python train.py --experts_per_token=2 --balance_loss=0.003 --norm="rmsnorm"
Below are experts of layer 9 (counted from 0) of a mixture-of-experts language model. Rows are named up (a neuron's input weights, with its number) and show model dimensions 240-319. Each number is 500 + 40 x the weight over its row's rms, rounded and kept within 0 to 999. Numbers have three digits each.
Before each expert's rows: a language model's description of what the expert responds to. This comes from a sample of Wikipedia text that the model never trained on.

# expert 13
It responds to: Sentence-final periods before a new capitalized sentence, plus mid-word fragments in foreign or accented words, such as í, ati, ä.
up0:507489527484492513490521509548507527488574527531539465511588515533542507483464559567497436565491453499455526524529528503503451526525460512538453433485504471513549458541498480491494473557463513601579431502412516502505479460566488498547447514
up1:511581495481499513530492442490497504477543551502510480481494487417496514522588487528562550461481487476426445536526517523520472479499596434463441516549540501510553500561362495438477548470463485422513469522427459522478550546451501447520447547
up2:551522416468507498489497557483525552517536523435493515552443518564450515481488491511580523532457501514436457526537550529493568518479571504483533495528422526500502537512547456476530484466551492574588462489527480570527505564504446462565514434

# expert 17
It responds to: Common nouns and modifiers right after the, a or this, often before of, such as position, addition, same area, village.
up0:456496447534477468513523518449505470529492449536490457517527514523488504500532521504502489499513512495518499593497465528495503538510513466464457537530462450559489470553512472535537503510485530486489432543546567499471513476554538558490528515
up1:558489442534422469478550492450397557466483498500468485437451453489556491484525497516524551526517426529510521484486448496528520528529505547505586498529563463494506574523465481522553537584505491523507573495426551553506511501516534438516501436
up2:396528510462437494538523534485456495536409483476484431454544480520418493518472516513517547501423483449531571510507558437509480488604506443432476510510577512513513522500501494519501500569498521514463510491502504493479486490496473561415511511

# expert 11
It responds to: Final pieces of personal names and surnames just before a space, like Sn-ook, Sz-oka, Siob-han, plus whole surnames like Smith.
up0:493515519511539588481511619511501494535554518537476494501474416477543429466500420502429584509398499516543578436540542484494549433499474478514485535494511492461529437515491484447542506529508459484504469511511522538475479570484524456463556505
up1:455473483454485539471441545520524512471431595564495459431506513452514507544548479476529480510474522546534453450554448483471494479412423537549508490588557623572491519513513376497419509523441525493489502555536503511501499450465495541497484502
up2:469464535525504435558526454440397505464470522502479562474476510446538479471440486506459521572456458552463454461466464549444584499464497521421458547454512460506478466592443523518566489442537505479497515533476477570473466479496455474530528485

# expert 19
It responds to: Capitalized words in titles and proper names, especially award categories, films and parties, such as Best, Film, Democratic, plus CJK bytes.
up0:482477465469475515556422444433449503519494525500486530499435511453530461429457506497524443532429471453518533495528468548577489446506543507522538525511442438456495509516436472567539478510472505447481613422507466494531496493415561534489480445
up1:524462477523492527454517507474564476489501498509482520499529563460470514420510424535473449425461430588497476516532492446481498565510456461541524503473454513545500507444504515508477507494561535545514601476525574525574487439481539450458499588
up2:454510528518446479511468528529531484446500533504463549486484553475449520524539459561471514498515507583414525508515461512473473488495468474483461482506500425501509517464589493482499487531468478476455446501440549469517598554502435510526433531

# expert 15
It responds to: Line breaks and spaces ending table rows, header cells like Result and Promotion, dashes and zeros in stats tables, and sentence-initial There/It.
up0:445516485533485582551490490502613554510540480513540482536507523453476506400473565498565470535545437494490523460466457461606501533505538537520487540480462522443559516497462526498528495481492524490463499508440527538457483499526460581544530496
up1:474489548458524433531458467491487528453548536497430528476584529498543445497551513508430447531487507496429488548490535573534539482455412439503476491483453538503530535591480472510536473515467543559520528449500470544435506400478513451526421436
up2:554522497464515394484501448571534492467461442479538490481503544449472483401504568546481450479450620496566482503549543468453511527389504501499468500411504550480514471470511439497526489498471545497498457542494561496413517488454548513473431440

# expert 12
It responds to: Prepositions starting a noun phrase, mostly of and in, also during, between, from, on, within.
up0:539439503513503446397515515435530554480413429441531548442444501518487509480418537432519512490506456483583522511488498408524451545476467481512475558529401481459519460512550516492479496485451510573521547555485473488444539507525474425551492523
up1:480532535557463511443476551511532566441471499549524462476490421548488495483493530515567555487478465521494464536491511544472583480497525480457472570484517522455452477520496518492506479499513500527535531492502533469551513499490570549452486552
up2:526525523373409481363509482473439491535483537467500454459520499500510523523519442461456478493528491508496449486502521475462477453513583508530529500486540558464569521530545505513513482482508425511481501473462456535447511512514440504466527416

# expert 10
It responds to: First names and titles starting a person's name, often in sports tables or credits, such as John, William, Sir, Dr.
up0:486458524456509510464544514557534475512552509517416408463495480510483514586492499483502498560460488469496535543465489552496508513554540504524560577442476520476519439542420486473472502488462494479442586530553456517515533511487508508465523506
up1:589517434467494503516548555373508533528482462516522524484496514442537525494472461542544511456507573548514545461577474484564525499474451499502511494452496515484473556515497549499409506401518502503519546474490567418545485493494495539518565524
up2:385491451487517486479551453493461555459495550591463492480499505505533527513479526449482553470490494543498495552506537533515508452451468554516552507562519526519489528514492502541526481451515486497525486462470429516417455531416608425491481475

# expert 28
It responds to: Articles and nationality adjectives in definitional sentences, such as "is an American magazine", Romanian, German, a, first.
up0:524519488556469467479537499477537554559490541523508476440510552483531401528440508439541458485528504488415487472540514486611408536485511472587526561500519521413485589530513485480538503509366494535506510476535504489494450457513471522418583416
up1:531473448518528519490417511470447541515539528445508482420593545461491501515460533512558547495468483524513563530552474476497576474500519513512510532502400519440435491533539507465477492471551458547508523532527527506438464565567600492477531448
up2:494515507501510432523477465525528504531488529471521491465500529479537519488507563546489545512481601486491484423520511557523497495508528490449559518460471485506495513573557505579465508529556468478584385484488481478430498401471526506425472502

# expert 8
It responds to: Pipe separators between wiki table cells, mostly after numbers or names, plus semicolons, brackets and math subscript braces.
up0:539538516494534484506493458537527564493486566494497460520549441448467507489487553471562508518516467412508622463480575483520566448507566579489499510488456522529552495411483536528487475519547463497468450447538492547573440522513547503550470472
up1:522496585514528500437463452480509415482460495476576413497517476472488523533476497469471470563548521480514558523507453449475571503597497477517521548516513489459531505475490491449510532544503486432505586515438474491481506457537618525466497466
up2:462520515472466475506485472565454570476529470604492486507499513490486517478474463505468448506476457521487433577536512538502573494492411448543558409556593508544429488535475483499497539477440506533509471473514494502515571453468425470428475546

# expert 31
It responds to: Possessive apostrophes and plural-group words such as many, some, people, children, and plural endings like ers, ations.
up0:522553525479468505470512426568519525490454491409508502490460519481501512543540483460534474414455515479469446571471479522498511454522482528463446476544474484475524445445535480438502472508470507588540566502517520463500534514509506493456506495
up1:541453479517488538461552493534484534446420587467531431510531503510603511574469528558591570491477428515478512476517461554524547475452558519471497443508562488468569392524513529490553508507488525481506479472538538501506502489511491417526481485
up2:535475500601467516488459497438463456475541550558513488514505456477580495509471550490492534498430485473495494539483491578485446501541528505448471474494431485505514436394443517424499484508512523551506490447488497481525428464472538502411498488

# expert 4
It responds to: Verbs and connectives continuing narrative prose after a subject or comma, such as and, but, while, wrote, won, seduces, leads.
up0:491429464522475569485482494470479526530428524537550437559485514464510503510514491475475565523543419494580512480521467469535422501462448496509491537403433535523507532497524526548480525526462521528486479495451486417468440478493396510471429475
up1:499583558524500512429532541511472519467491502492520503521472538483593537523543527481474492537503505506493459532522555481452424500466454504440523461506461486461524465401452553490558570479472474497515491429457483462485487482538505494532529573
up2:392479474470507518455535477537561495460417534531558540489519506532505572498470507562564485486491463540503562474545486500433480460524488447507479499440511447541441509506497487499519429490488567569459498563498549456527480465520455516525505570

# expert 2
It responds to: Numeric tokens, often whole numbers or digits after a decimal point, in measurements, years, date ranges and table cells, like 3.5, 1995–96.
up0:561500457498480491464491520540501480449476550442482511487573488478470533543466514470523468573463539566449411518506537530491547495465515519553463507414463504489574519471492474530502539493463481470460521480548569457455482516486474526544539483
up1:485500538547514476484549524577539555437518495500508479446500535447439541554538465491521456485502512575521482429516567459520432482487514483507536475446426534527452466543543518562545445496557481530459516572470469533469524527662578492417427517
up2:545505479519462434483508617494522493490555495472558514511485529410491553520485481425456460550479489509540500478547487491527553405458461542446451490490499512490465522507558498462495524531503464554430490515510429581517476435548503450571497468

# expert 9
It responds to: Auxiliary and copular verbs and the infinitive to in running prose, such as was, has, been, could, not, to.
up0:483468512542445550519537499514474489475460494496527534517471465508465470449471453601474466480473538499491538449511469511467460500435498522592560475469473532448455525506496471485535514466453506547516562565490533482532520459551513462465526440
up1:513461495506459531499512514455524529567517462484456508507521481501513474497495491473434503561490533418493526433480458524501426454621584471556468585520462447578490464460510526526430534557551485470482487471425472531524460514509459557470493560
up2:551535519499489482475522512497421537490529496546455517465471486498424517463623500505475514519535496593486490561503477410492492436493467574568601427485509427555463521447560553410473548506494461495517510566550484519538579412486467486468495568

# expert 14
It responds to: Commas after a noun at the end of a phrase, opening parentheses, and relative words which and who, linking clauses.
up0:561522511511518417493531561457514574450526483463460498489509501516540467505567452500532457534568501502530495497558467452532448513531501531468480463465505506381521459522525472435557529454526539571515428490449508434465478549466514479522482458
up1:540490493495453516444486470445523554589546514464504437495489504516478523554596433553503508511542553439506460466487471498490568538493436471528510554537490460514519501534541431546513471446453480519457475598509461462522454491508524590501457453
up2:535473467573500502532499557511480487537535470486516478538486465511483542498467530460469559534500542419510507521497443480492424497549506455494423472509576453503489501598480505504504471540563540542472493475546458561467479474496461539482484451

# expert 30
It responds to: Opening letters or consonant clusters of capitalized names split into pieces, such as G, St, Br, Sch, Kh in surnames and places.
up0:506481577466486457421501449484461569467521497511495530483492543460474537506535493504494539503535515461515515500427541472464476420447529430503471515508435457536436551554497518601518463504517512512552498444529426507513471413473478495499561411
up1:492452469501503433470528522427427466454500521459563475476512542505494541527468516519493457484541504506450487505582445522484479418514481509518555473487489451482487502540509564490459447458553532406523526532516469487507485475561525543493570449
up2:495478486485539508498517528499509549404460439545479508480592523441534472481463539480568441580508548522509475467504548522529556436476475516502438446595538535465433484481518488548524485501511483508520488482440510453447467484544492469542492492

# expert 5
It responds to: Subject pronouns he, she, He, She, who, plus early pieces of South Asian, Arabic and Somali names such as Mah, Kh, Bh.
up0:499490495501522476499552485473491493547545489514501497585507404442511511464502524467461507476590476546541460455504506539541472511519436502511520567598385506537554455532511496464585478470463507513576478515494537420410505455468481517438521461
up1:486475495475488493497483490578479556552525513470504494445492518502520484507489524522523583488526544486498536461440574569528537515530515492479489530552495481497534495522453492519482496495521521467535532436562504472539462516486495448506504545
up2:431535486534562458550513476490595464470522430501550466579455507481484494524523508494464454527483472523558477498507529571573467523530519486487469524489498501514477480528486566537583487485504541536482544524494484440546476534458524486470556498

# expert 27
It responds to: Capitalized name parts in titles and place names, such as Royal, Great, New, Hong, and quote marks opening song or film titles.
up0:484487468438577482487562481468455474508507428476514545592468454529579468441479524480530451465544437437494500483523530537526514514560495475571512469507541506528569513566483464500465484481421489427531495492454510507478435559501463467547423491
up1:458497500456469552521432498510476429574437489478482489519461486490452470452603501560493462555593496501530472529522459502504468486542515521558494471503585542489460491499475542484467416501505523520469467557420509458515451531434506505504514453
up2:531500467477546488525518508495488484527465540511482491467501500559391508511505469467517452545410516470466554497490485498526493530478512511492503446434484478570471562537546457500459484606494507524488537500496571532490462506500496543444546448

# expert 21
It responds to: Single digits inside decimals and dates, Roman numerals and suffixes like Jr, II, III, plus pieces of IPA, formulas and non-Latin bytes.
up0:501532485464563522562528516477485504593531533579434569534562477401468500519547503554511450524493489496463504552485486557553519496474488447454569461526505524464570475552467500441568472468505394483526569406542493525521467558545435460513451499
up1:522514487512553490562523541478490439527511603471479509475428490483489482500487518469522443484532526548589474516480463523513468478509449468447482557450537490537501488552543499488561499436509386565456497483425459562450516389520516496539468604
up2:537549521501406417502524517503489527518535526514477512510496467415529530530463516502483544495575547525428533477427500529555539541471594414467511563521516460491502548508471527458474495497536493473506540501464526471513558522453514489487472467